Experts of a small language model.
Training: 462M tokens, 3528 steps.
Below are experts of layer 17 (counted from 0) of a mixture-of-experts language model. Rows are named router (the router's row for the expert), down (a neuron's output weights, with its number) and show model dimensions 96-191. Each number is 500 + 25 x the weight over its row's rms, rounded and kept within 0 to 999. Numbers have three digits each.
After each expert's rows: "comes before" lists some tokens at least twice as common just after its tokens as in all text. This comes from a sample of Wikipedia text that the model never trained on. Tokens count by the router's weight.

# expert 6
router:477558485479484525474508466519527480491488536464505490518526466482491499491497529493577479564461502463505519489481494500533547556528515489468498495515524531483490492502514494510527485488517501490481538484476521517495469494533515476506516484505488450518482480479473468531487490497453520513
down0:497522464479499548579507524533521471485497488532428550509515516506493482496519481516540467529521498514557521486523464516496487529501443527496506487522471461507534459475558513502498496530486496474499479501475522469490499489527495505534517513509484497445513506515500488544522527495478491476
down1:506459513523467488448505497498515467517451492537488496550503496506493475472505544494505446500495507515548492506536501492553462499482512525466463521512521490494468487514524510509504522485492503529512512469507526499489515462528526493503503488470522508523490477481504504549500492457457490473
down2:502509485514528491466535526489513473483505554476524497553495461469496483525485433474559497504543475477531491502501530508481515531472496510476476454515517441568532480498501497450457494513502474513478519494471486489524547468526471465464531507529469506468505489501528501509497519445496512456
down3:493512478495519518513530468475490512466459516500471457553513450460518498496495533518479549508505527507487450482522479520483488490525494487501468472495479500534474536460512485501469502532482551508500516507492500466464488504509510499484496506492474521502487478550515533508474497529514528562
down4:479553506475520509502571514476478534495507506537486469518524484486480496511491524419491496517484480507506488494531492505510534528481518500516504502538460523503504518509501547490483538525443481462463519487513493522505474513522486540527481517465480531543495499499507432533509450568472498520
comes before: "-", "  ", "–", ";", ")", " -"

# expert 39
router:526490455503543474447498514502528498506533506540509452446531514502491531551452490486521507486499458509482501485489491502489518500517524533507489457428496468524516486483485503451525497518444505542495491491472454505540561544473502491475483515457500527506490515538507516532498541446517513535
down0:512455485494520507496502508480516498520471480522529447467523471514481490509549476501515518484475498496541501483489468517458427523499502481492509477465492492520543584500487503513510487525477505541507508502473511496522495476520482478526516491499482505543531441519485513485512502462492508508
down1:481525512507467517535488497517526552498501461562505506482503516540497480499468509489455469505482494543496461506502532506501528498497474480500486521511463473511474503502486527507499500552535511491509518498493486497499463470494538498481522511469516523483542461521493501586497453528464473520
down2:488481484506518502541536493463495504503515517536511549509449485516509502543484517476481501581525500512485489498505507496510481473519519505483540509518496502492526476484507501527512533520524512448477472568501511516516516516472487498505497475456502499452481507472523479508491518502488482478
down3:504484532537482503488572472466519530456479503525522509504497513439505478470501512523512513531524463480467454474436474504491455498545483517486517457495506499454515495467505533511517486498485476525464509564528511443504514515518525499481510523488513538513471496488534518494520483528518478527
down4:490456539507533536492531495457499508489503520477497505480502549493502489495488463499488559531504467536490493552495488529493530483487519490491504529522482543509525501496466491488520471507488460472460514495496502516501493487486529513481504481509527520496509505517481499495492525510480501519
comes before: "\n\n", ".", ",", " The", " and", " In"

# expert 23
router:511507467485491497499510477509510493493468509508473487487481540490496470480504527514496492496488523493515514478475486517467486529475483526529505503470543484537471464495513475524480553514469502546484504559500526494524524439493496513508509501512491502518519513509552532502486447498517491475
down0:537509476502480502489478520481473517494491510533510504489545482492453507525471497470462529501462502452542458487463519507501493461515528449516521519464468490509516513462467490503502508507488469509516501511518461512488502491509459504500482478475518523526497510504516479493493500520481443519
down1:417485492502477537486506467507490510534515495503543466538525484461494513522486450474504497492530481504465501502526475556478467487582511509507514494549487493413485496504531530470483500519526503489499496457477445519505473464482463502466503497509495492490475492436487516509475494480554503506
down2:519493492521528521486514522478472528509529439445505491492488542491531501508498492502515545469504491504510493497495512506505477500492465533510490488530514470480469422513494510508499493496517522504496505512462537490556442516474496506487531524508519497473500494499498488498528527501495531511
down3:524490497502503513471418498515507488505477482494522541482513503450485518503484511504499524486484540510511495488521518500546495540492493552501476534543513512544456492451492471492501489504522524499492482506499512447496514507456472529466493480489499518520500505508500546490469503472517520481
down4:516513484508507523526505516493476498517514501531517486503502505496485483482464505473464496515519554493504494542491542505507519488454493510466501494450480496497504482490508500480484543476497483485514526527548452496525474508517492499515515478498516508504517520486469456493480496487529515491
comes before: "|", "=", "The", "In", "S", "Personal"

# expert 11
router:454498517483504471542515503478511477489499510489518476516475516488499481485482491517469546487526511502470456501520504527487476521473521464457508520513475546479486551468494520473503483473502472520487465486465521493473488508525521496543550504498504498501577513521468493509552556477475510512
down0:472520553444492490541472452509490523489507503480550479517482485461528475529520501479501484473531518517491480514527456478494508499492484487476509540531497488491489503489451525496472519456493508502493511522548519498496535509456510552504495483497518514522502535544519499498463525517483476474
down1:499476494492518452423484484533492504493504517489467538514504449517478504506483508499512479562524492516505513533472513454500514518474466486461483537495499519570498459511493514419483456486493497477500523471505500538503519479526529490522510496482519534482515494454495498507494461495517540495
down2:485480491493542484507493518490542487478553522519544504498487490504483494462499498480541519465474512516526528477501511523488550482560528461527511521552508477519497511499492499502505509499493491533512501497508476526499497513474489522528457486526512495501498523509475495510461490510484479493
down3:524501502488497528548488516536511476465513519489527459470526500492491556518530560554517483535487506506498492485498542536471505502476533495503451554448481511511430508542488499513526554498508504485488545473508472493489510500516570522489506498456480468490502471540461476521495508513493463500
down4:506541469497485550476478524504475544451478521485471472520478501479525487509472510475462498502496454522480515469491481487485488517476512517508488482539519488479482487505511531515493543461511472442435496498526483531497467472497514521532488477489480509486491499517451480495456495497514478532
comes before: ".", " of", " to", " was", "ed", " in"

# expert 3
router:444472472444514476488479503473492490468477542541515497500496537472492481460499473503458532502489530473504449491523504518508505510493484580545491530503477478496470542520493514481503517520487470503512502474525504493504481487492544508535499521515501485490484469460530514496497506499468483526
down0:490509525525477483503490504474512534469487527512546469495501538525554517538519457484490529499456500491537490479533524529460485528493529522507485513457500484507483501469491484500536489492526497514476489492497492483528501526493527491520494486518529536489421528516526446492534498500524475493
down1:484475481504484497498498536512556512511477495558494501502506521479498530511457478509470518513521510527477522516522506493520486473507506485503475539492498500518530442505526500502495494552478515483464491475451496495512502525494555529543457467507477518497475505451440493518467503510509501500
down2:502470460444511482505510522486512502470512512461483491534511482472557473459555505514549468411506496496508509509512457508454478567503501510519524499546507492520509509477437462500485513504484503499502497530530529503498427520459516478527531499470513526543504522461525513525521472519514514493
down3:494506485471453495507514502503507489468493470472476574459509483530413486522527490525539504522512480515477504476495476527473479452553523493507459503547515498516523518492513473474530483562488502490462519481506463519519534472560470507498491448508490519461506519458467535469518514491489490480
down4:524524453568479476496455465484546556484460509486487525427480495491516518492485495534550537533507466545489525511473495482467547491498473519538483464498541461492483544508481525498520511492486508458478518527551473534513493494493493506531518519491475513540489514478497503485510488564491495468
comes before: " by", "%", " to", " in", " as", "."

# expert 42
router:505503538477489476499504473508509511510541519531536506496481493516533537483489490523486501506493490509518505509460478488539480439556534523469498525501527507532521514519514526534511519467517515523502494501547491503499547496496512519509513520513505475485469476516502490471506465495481473528
down0:535473535489498568487562532478500501500460490541468495467516518513501529527503457495517523511506497483516457433469466514521504487445453481472522476445517509499497513509530489481507508494503474508512456477510472465473481477518500498549497464489488524489488463511531516523496484500526509490
down1:539488488483523473531476557502528498469500507505472506496541480471504526495472449562499511514511530472467452528464480498550505495516517464506455503482489494524520544541483484512523513519461493506466518476485517495482493479451492500478519503547494457475508441486525525482494464472492536491
down2:531475518537524457467534527481517537444481537501490546538491460493470460484469502467492500575519489472481478506513487496486485482503511477537492490538518492490480488491528491482490540496546472491458499479518500498499472496483557528475520498509499452560496469487491468483483507485486472474
down3:501516519456505460525511528466504532499519489489485509489487496471478517539501448449485482484471520524484501455524516505512478470481520523517534467510492476494525481455520522521491520489549492481484479518506494504498541506513504481499559531491495526500503515538509494494514533470516533519
down4:546557532518469486522515489525498502518493545469460507516488486536476493515503517518511482498511494532464491500498522503489520528523550501511472525490499460514499520486481472502501523496521444482498467476495486508539509510488477505499518532481478518532526542458489452502484483504528509482
comes before: " |", ".", ";", ")", "–", "′"

# expert 24
router:487519456496443534495495461489476501512495539536547494517542464480468489531490555499464534488524485495481523461488529491516491499512460438473467479521551448536535476505528519511504497498476478471497495460475526519502508504507494489509486487469488526519466480491513499511487541537513519507
down0:460484524434499511537540480503521517503503504489474515483488460457513536480594517480508503515526518488517499502496465491483493495515512434500487472479457531504479501535455478578541524480527461468488476481506526508489484494538505478509489504486537486475467494511499495470506482466548532512
down1:502500481494519470455530510520447476482517470516520507536493524483492486518482494504496513503522528521487493524478505466493539521489500517509482482483518486487496478514502466486490536499520508485488513539460503495485476486485543503493539500494467507517504507481518499435470514515486517547
down2:486536474517533518548511448490487495553496468480515503493505504490476541456512529505472534498511484490527514515555529482473465493514490529492518511503507483476515508490502487501519518498522475490529474472533529514477506499516503490485504515504547530510498557488528492528519509525524506486
down3:488504507524446496475505517519494529543472550461497530537518523496527512530455487456478489510439552451499505509508463546485529544438514481532476484527508465528473541495541468481478535484512467530539490500503500488513503514476499534454503484512488504533489485490528530500493512491494460526
down4:468518527489485490534506519492492472535531501520494493518461516492488506479478526458536511467509502490529481508512527462499504521497488471484525516542501505488487524530527485495523499550492505499483477515492469488468530470512506553511545483456497507499485518507500467515508509572521549481
comes before: ",", " (", "n", "l", "e", "t"

# expert 19
router:465482488497518527510476500473492535504498552480507462505490477523518479511492470446522521496489485509488480474467474529495484494518487530534492502515486540511496526471487505502480521518536494490496522507506488527508477479499522519479496444466512481473519454521499450557540495499515505542
down0:495506494512515518513456483510506495515466499514536469526499514484560470499503496465510486526511529457467466537506505475493497472495476476484482508534473509504465502505473508470482521517479481498568508470502536486505491508481509464525527537509508501506539516442541494508541515492463527445
down1:451521488464487532497483538495504511500489515470503520534528521523490506457510516471470511526519459490498490509505483507501525502518491491513454507509542452504502446504498514532500482508471483535508487497481514526513421518482507542489514497485515449531510515489530509491483498540491492499
down2:517525489442497537498467504483534505471471552496468489533478470475503519501509447501465496504502486485525497494468522486509501536518515474445523520492469477514517464483467521484526486499451478504513525534533519487459465466490491514440478540505545515470461496454494451471541505508507499473
down3:488479466498533499489488510489489480517528490475509498515520473473511535479501515529506472447464479525459525478455534464446500496480479533479502536534519508525489452472507504495522490500456471527535490450529496513512516508511509520526536466513481463490504498471543503531549484538534516493
down4:507528527511547479535538522522461458488502550513530529457498508469522533450515532506510513501503496517521524455515507496466495454511495498497515494500494531473483495502554497510488503467483551499488471483459456491471524500448497506519539525511533517548509500539552483478519495473505500513
comes before: " of", "ed", "|", "ing", "s", "y"

# expert 46
router:511483546498518530494476539451498480443547526465508525513454475491512517479526464527472485499496483484491486509502507541495548542517516486536476513431510511458554506482489525494518456483456518486483492520527503497512496499508569477511551482518511479525471482509531521549462529510479501525
down0:478518516543499496505473514496489511485502538494514502470482510521509493483424520486527510528512491503463496502492486542475519491504488498532505501515499480547501535517526509527504501506501480512460495530553462522500493504462499507477461483481521488475491477450488473488529486496508507494
down1:511484469452476479490561450517539503548448473544503521516531471521510553494547489521499476506509479458528512505468488474503489483519480496484497508503513498500463495501486498478532545500469508521510505508486462492513529474515465481465501532519486535485488504492532490484504520493505534470
down2:515471507498514489507465472471523476505567499481495506458459509489520495478511511483483522477487488460506491522517479516511497483553516535544430489518521501512522492525526519490502478500470504488461487508490514484542488503488540505495525493515514530482501429525496518496448474465490496558
down3:473501507512513495479494501516492486524504491524479476515475518521497522502478518495473513523544486500481472460578500488510481510542520499504481512489467460498490493488507492454481511528443521520514512534513525552497516480513440501550484486516544492481484522508474482494503497452484471497
down4:488492515494474535510529519499505499529490483514523520485442514508483470502486483525517454470489479483472503480467512511479461507525530485530502501502530514483505502471513481498487475504475526490459498470509507509515523443483491470494519522547529507512500487546489525490476501517510522478
comes before: "1", "0", "2", "3", "4", "5"

# expert 41
router:525461484529519479468510509494532525521525504481521447522492503500468479503436510512497523489503502504498518489476496522496510480508542501516528514462487482484513512484496495487484485535497488455499517544495485484533507510496498484511461541495483518517469479500493473481492545444504503512
down0:458542495423507507552498523501501478483481488496542501532522537454505523503513471483495505496491457553513495449471522480526520490499559504528539519492518496483495472467442525564524466486491507511465490542476496492490500503509502456463527508479478533500488492486521603501460494483497454536
down1:505511471522452503508515466449503490488512523514534514492500518499500542486491430529539485558490506526490511502480462512468477515493512526476483507470508503494537493476529515463533497457455488459505484496527451469517523458510478501529511527497545516563491471445469464531501494475483519541
down2:522497494534485510506516479520499534506512481495485490487519449523519501525491539467472446492442492490485519535500543485493525486520489496482465501506528547490555552494473543491485543503518500489525495489513508494504514481499519505469490487506456490497541504493508478519474517489513532464
down3:497492491500505530532511549485474520489520490493495521502493472459447521509500490524516504503523477458475529469502528512501514490511524470470515531489481554472516472508490503472486452505534498486499530550502471501508478484528494527488521508490527479518482452452463521537493511528527529521
down4:488508512480523504445541524491490489468499509495487494522502524472501507504467527528510516511479487480517535514508503473475494514493506538510507548513522563480554460495503522501532472460535479501537508512506525465482486534490505509453515488458511465490493487464485507508536487475531502486
comes before: "\n", "  ", "\n\n", " 0", " 1", " 2"

# expert 21
router:530495518496510495510509521510466479501496469489495516504488458497513451511474494536492459498487509441524523503513507481510498544469505505504514525507527487501536460474550489493498455437490493519488466497516524473502513486483518454490506461465442526470512500486504501524464502489443483502
down0:538518500520496484467509530537469480510508504503479470520516498529511477488478465501524505517494510498504492494470470483467508499486507468469492462536499498459489506492507510464507461445517511455473500516497538511471505486491500515467504525509492540491497471510506488500485517497530503516
down1:490491455529468530514482519452495489492488465503479503486530504465512496502488483477530455488477493523533492457522471472492530495494488521522507529467487507482493495571479480550533504501518470488513517490520532503500492536499502546521474457461526482531502523506562483491538511481509505478
down2:505511529525496491500488502489512520498503520545518468523514529497506492519467503463507506480501505477516486468475505495460507508488514490521471480453456507475496488468528515522509569535479513554533499490475496509528492545492505489544494471498489510519502508501499498511462513500509493497
down3:499506547496460526474488468505480510495462462468491506490431523496513471469513497508542479519484522501601527487479485457495500513513498472491514510484480506489495529521469504576489481499471525532537501468492513478516499510482488511494485521490495487500553545502498493494478488492496486470
down4:482512530512520504509496507535495537491497489478516530509534525518459519501511476461456532498447475498516531474513529496528550503431478489515478508544495483488476519462481492500474556541503506476482472529523488507467523482501488508488493553497514515547481538509482517491517476492507507500
comes before: "=", " the", "The", "|", "In", " a"

# expert 45
router:503502546521461531493521487494486496521481468496485488532490468499520548458482502464524497511512499534503502528504525491533490507496469506479536497496525532480472562527551506515508527480468521486515452496515489512452477432505514452509512497517520496478524477550489467497524493538511459525
down0:480518479535476489512523492507504492480474536520473470488517481478509536489491489482536505546443476508504526457492502512521471511527488509453487485533552538495570482471527506497565490498511530528517514455453489506492535467528476513502500516486522450524511509517473494478485500480428463510
down1:460491489499523472458495509508520485509489445467509531507514506483488476448526487472566484465517492519506489501453479487523515481522504502520524479466488500488494481551518509507522515495473524514483528511438503480520507496474519502460513468488487491494457479511465511479468513478534489510
down2:481479522475515492536501514509437483492525451458531554544472532496514493513526482496489480502524504503515515479490524468531468484513490542489508458490515563502507495510477507510524481514452507488507478505519506529512471515516461525509540536493498490481463502482483487534514446483561526463
down3:522491497486460507465495468520514438460484471499518501519490559526468489486547512428532483540483502478507501479506557503516501532458487500482550498515466474498543482498483524503475551513443507490527525521510481493469541511507538493498516466516506501516474517554493506496541480526496476499
down4:495458503509490490450495468501511539507511470510459508493511478478513513503519491496561493516535521478515486479486485493446526513545514514493478517461491532482512500507483522527502545505471478466494482512560532478512492471477550482535533480492491521480497493507503541519501509500461503522
comes before: " |", ")", ";", "–", " 6", "N"

# expert 36
router:499498491523475499454485528501516529472522509494512512455483480547488489470490485523457529502478485523513472516523488503519506491505516476512481516481496525482469498479514485526499505519487446439505478491493463486468472514483520513487502481495482487515475487498477513505559520478522506470
down0:484472516472487493548479521495515516490491537500506492508503485488495502530489497495514524483491474531525503507501473498480484485481504523523511515483498498508461480518510531493503533485523497447497480483496500452495505488485522487511485516499497494505515499509507492503508510480506519508
down1:489481518520469509461454528527511506487480488537481486533509512480474532505545503524516545504538506512477497497506541536484480501480548478533498505467517492578500481445436493508491519470459518507511507474493505532543478531520550477527524477516521534522524498461454504488442524513503483481
down2:496529493512455506525535490523535535458511520451473454479498464501498485504507477479536526478521511516495474456524478515504548474511476492505452501465435504518534475532494499538497525497493474475486518485489490520505520527514514477469482492511533502506494519467470511516550479526494463453
down3:495480520469477493481475509505484503522491582493544446513527520517452527505493486486473516523476512475487489531495511510499529492537497478497528526480461480501479495458527479529491488487501471528459536493506499446509518487484533505516517486471510501506472504504488527472463537503498513494
down4:472482503487500513510501484502482567491471504537513530487471499521493551473507573491507458467478475519570527542490495530529463510520490483519537519520468472478460553482475460540509532449488546482530507528503487501466437522518493518502481551485491491544506490495490494508444475457542481490
comes before: " the", " a", " 1", "  ", "000", " $"

# expert 22
router:465464503503529480514507476532489431505457492536500462525475488493519533473510530497515517518507491504499488520544513458512485544503425513510477499495501542548462516502542504517487495504495492509460510530471525493503504454525478508545458496482541552485507487531476514499457493510473548469
down0:526532486491498526512505525501511494514501570515478539492506491518473464523476474435496507540510502475399470520473502500458533449497491482513493485471522507497503520494501503479481496485560485480483464470479463519504476531512502455506524478473481483497478489503522501477472504468491484488
down1:475440480464515469489513513533510493479456513422482494487509478487518501505559489517492510496500505505495519472538519499480524508532489512519466503447539527483497487473433521498506468505477510524501471505503481511495451518500522476521510481506482507525481506513521534511508495492506569521
down2:493544468526469444503504506485479479491535500475501487540507514468502496511589474512495499548456540467511469546482518518497511502529498457460494468506478512524509534495494505524512504516509449483494506451487539494485513511496487509485523513508503492517474495501515506540482506489522469504
down3:485528518491523490495485491487523525517562523513467473521469534508536541544500466506516532454481499531532557469531453522507476486517497550532515518500488535492471486512472489549496480486504556503482502472473535460503484502490534513472505525520488552498479511495544527534490520457522501490
down4:504494499496525481519501527489484485470531531487507509498506521459534504547515469476504503486507514500484555471432511503490544493515503530545472444532500532496455487508517499481551511519494473496504473523520480521501415532452489494497538457502489550474530472475524526507514526495475522504
comes before: "|", "=", "–", " Championships", "cc", "th"

# expert 10
router:500504525497527482506492483486432481475477509532506540529462500501523434501505474460519507507529490469515472512502515528545469493490455473488481493486493532541549512497499527489496501465472496533521519492499516498506466469501541530464500518535496509468483529484495540428497465497477454534
down0:486510516498486482515513483513481487498498527513503485478470533525528509498538491484469499480498538487542494492482509483488531484532501526501545500496494446464491509497499478538503506481491493545518430568478518462485470509458517487477507477541511517478480467500519462459511494481482487508
down1:485504461500508493459505502490545515496496497468497554518486432469510509523503548477526539488499523515541490498508520501483485540512499531529494512452481564500501499468499511496489503487507498537473556476489545478502513509493498532470433471524460478496497523518502498477507496519517540505
down2:509524520547542506562528513506449517482470474480527510490481492504517483475555582456487512498549525492552477499470473499468499467498505493503469499494482497516522525519506473491499469500479509572520494487463544443485444477474506501506531482497478510515487462493500540506493503466484498509
down3:501513465490484453494476473538514502490492496458510544471502497514508490439503526509485490490487539501524527487499504488515524482454519470493517481510468471491519521535512508508481481513533465530518528523477514529463517494481536487486499470506497454485525500471492521478525468500505483479
down4:490529494516450532462504539522508552512522469477531480500518482469480521454496511488490496467494529451506502506491505447512514498469510530504546536491451511536473489545518493496517474500523510492463529533484520496492476504449483499476502508496513488493498514512443466515501492477522532524
comes before: ",", " |", "–", ")", " February", " October"

# expert 18
router:503467525530499473512514504502494506524494512487481507533512479512471456507461455474522524515508468499476497492504459475503509487472524547532483512508500528529489456492486481483497530470515515536521538529511462544494496512469510498473503516476531507526483459532470469498529533468531500522
down0:522522482465468492474516444505509493473505459474530506507442507477483519491489505495495507516487488494454460500499526511507497521495527499510512498521515432508506517469445499496500511495480533521526463501475486513486505517519505535522496507525475514498533488507440497530477507513524528461
down1:452492542521479541484455542478530512523530498510503489464486546461519483456518532491446463478521511535470511523468526479537513459457516474489480488529523494494520477524492497521511533494523490515483480540504523500569516501499531445507506507519556474513485495539517499486487492540537489533
down2:528496514501491540538485526473508535494496533496480495498495474508494506459487531492511502485472463524482492471522494499541477459492484482517477465491481495519494505501499467561535501488503522537493470513485535534466511518506494495456495474497478493522521489464496508534527513473521552475
down3:432478508525519527522497493445563490477509514515445541493538492502506474495496505463499482512538453501509497485439507541472524510522468513490505554475482550549513487507489464487486458548516506514508503486532513482498458515482480512503509528513481497495509519501492480508469481472513496472
down4:499547522505450538451505495497482502451492536532501486534486500506483528471480520522477534495495492502497512489503516486535511456493477492510484484496498547496528535522487541487430511515502487482507526450492513497468525517496482482485486504496536503542542550472475485469529493492493511475
comes before: "ed", "ing", "s", " of", "y", " to"

# expert 4
router:445537472522509481506526506485509546529466508528481502522506509501482511524489462517539464559512483515485526497495484495495490473485482486529490511466493499453522541504493490470490485477503534534509505496507432540491486509515507482511506499495454471562475501481515492516516471531503488512
down0:501519512526533501487501490491476490478500490516525484467519520464469546546475515523524501521488498477481511488512502462501531514528494497509467516445462535452470470495478514494505489510520463518487516507508525498492487537504557475544509491483526485499538503506539495495469482505504506491
down1:503543465513504542505474479531500517494507479509486490496528489507510484503465518561500482517440511530515497493517464490493454519500477514535531488512486487447482505510525523538503490446495517518468530508515476490538500498480524482476472529463497457492484536521530477491533475523513493501
down2:491494508530495499484505544524517487524500486500524454498515473498509517514483504450505483538496534504438495506468516508551512477535467500471515507496489505481490502533494532469464495504476463498504454542547519460473504505455466526522504508508528529541466538475541502489504529495541533482
down3:519537570515474506533519502490468521473474496453483486470465532500461524520516502536504529511475501510501524476488485520526521473473461517502545498507486487522507465510507486575511477480493501500492512507482493479506503469515538511478473472519482519482497503518560505538487468533484482495
down4:446508476487505503486507555492466486489556525489479475479495521475514499491455505481498512476469510507510537499522502509499481478470487494527542460496513522559478505481473512441507504498493515480512470507455518498517470513462472470491527483470518511466513482473543531512507504532530514508
comes before: ":", "\n", " (", "\n\n", " /", ")"

# expert 8
router:460477475486487491492492519513509495525492522549440534483502476499480420466486464512576451528492461471464517492493483521472508499504482492506523485485488552474483504479481527526522497482494452478513500530460537485504520486534480500546526476520515503506514556508504474513503476497495461502
down0:492510480511476542510465510523489488454506509501487513527459529492496502495551458437464484505491528520528462504528453487499474474517506546434501517462515521546518498510476498438541495529532560516474533552505468481479522545464488486497531473516530461479508493484491491497510472480491517486
down1:502467520520472509493474508541528510500515505540456489467542490541506478496535517482472541494533496487503485510456526493485467496522494492472498530473532491543490512524491506506485490538456487506543498527503494464511480518490489488454494521461470507538520521484523495484514480505523483481
down2:498548460532494502508527509453489553497484510475488485492525423534520468485499544492516476501519474489479522504488509510500500465513525530514521485486532497465514489477472519512513492516448499498538460508479525452495482497513524471470521487509501497494502558466476490516494507484518537499
down3:501504522530530494496508500493492513518477520533525513491539494495448467561519496502463455511493471504500455499461478433496490493492527485506527514499540501521489493483478528497510509491480466472538508462494509524462494547529493475516474477547544516531486544472496496490491481529509488475
down4:482487542491525510496503521480538486492481520473487492500499524495459533529504467527465479514505485498485497498491499522526530500506479503512495460496488519500492511509502494520491526487475495450476450541518454494495504505473483510520455528532503520535516480539526505521479490495541508484
comes before: " of", "s", "-", " is", " was", "al"

# expert 9
router:526535481523471494500502482477521450505459499488475548481522484456494547525533515472482559528501501452482478510525527537511481475505513515513531474455504493478523526526521518480508502543470500506465457490487499523551471504500507515475473501471466483467504506453476520486478476523463484500
down0:511504453519521507519486469466503495486534530522508485465486505503485507490508504557498469532508484472488550452484539498498460500528463507498527507504467500514447507482494521517443464520516541491501499478571513553514522514495499488559480547480520452537471471513450457460525489502503483476
down1:492505509562543519552523482467519433497482472491526517517510518561468503541493509470448499503452498481440562514494497510498525513488498480521495443525531477452523512474467503540488503483515510505517518477424483538503475480546524526486471504492462499513516488489489485537499510510488466545
down2:455526479508531427447445511504529510494545475523507468541478501483496478474489505525499533508500518514502473499502465515499487454533461500505453483502513498475507515535540477481502517512484464503542541544471521480506511511442525506500467484499516483510527509465494493463503484517533548479
down3:515490514479480510535519472498517520489493484526471515516505462505533472530492485480546467470510472523512519520498541519481500476494480443469490538522473554551513458497530481481531523485517555524490510483472487510500492488511525475470510533517504510488521509524482462492484467490526500450
down4:509502492537509517493511504471462480495457496503518511462448523541553467528500520509473472475517518521500499513491548496517523497523557506522498490489523457498493474515465557495534490527517537463511490517497503502469518522472551462545512497517518508478534460473499514499531541497495519519
comes before: " |", " 18", "19", "–", "wood", "18"

# expert 29
router:534471494525491492462502498508502493519493517539488524472511511512498475483484519471547490534550465475513565514503487506527523498504450543498473488514483492544498536505495494529531505531493497512508507516506500485464506510527514562502496489515498492499511529498496499461499460482465508490
down0:523498519532471521504484457506537485483482449507508518491510483472469542526530513464478488479507527460559542523516475540497459494493477466486496463524467530474488484459518497522507473508460497500471512497530483501517467495487446527488494491532492475480512507517465484506461491467457494501
down1:496519462530526477500492520525433504487527502482437486493503475544508533472496500472530463508476458496536481504518485496495510476501470466548434513531477557516474487510547499537538522524494468506526509468532470495525450490491470519465475481467545495563474462466480504495504472491479494497
down2:495519472508475507469501522472514527479490523494512486534518495544485483495492454531473520455505507500478521537508520475499491475488498520501505448527508526526471522466495514527500505523522481509537499468502468535496484469547462502551513524555521496484497523530474472505519518535533464490
down3:476494485488502528518506501520484490521479466538513475509476491512466534472492496538520494529478538498512527483493483564453430495500519515513492567508509482513481476519484499504492473491504505493524529562513539528508481516532510470490485453492461485483498548400509510489519490500499508502
down4:493481488508500509483472473511514520513520550493480518480545532531489478471505507478507523490493514497493456549497499461523504482544478522485482507480466468522513467529445486538529496481463469473477515470509516499500491519534539500501523529487501470495476493512532498479478484514506538514
comes before: " |", " of", " =", " Carolina", " Set", " Score"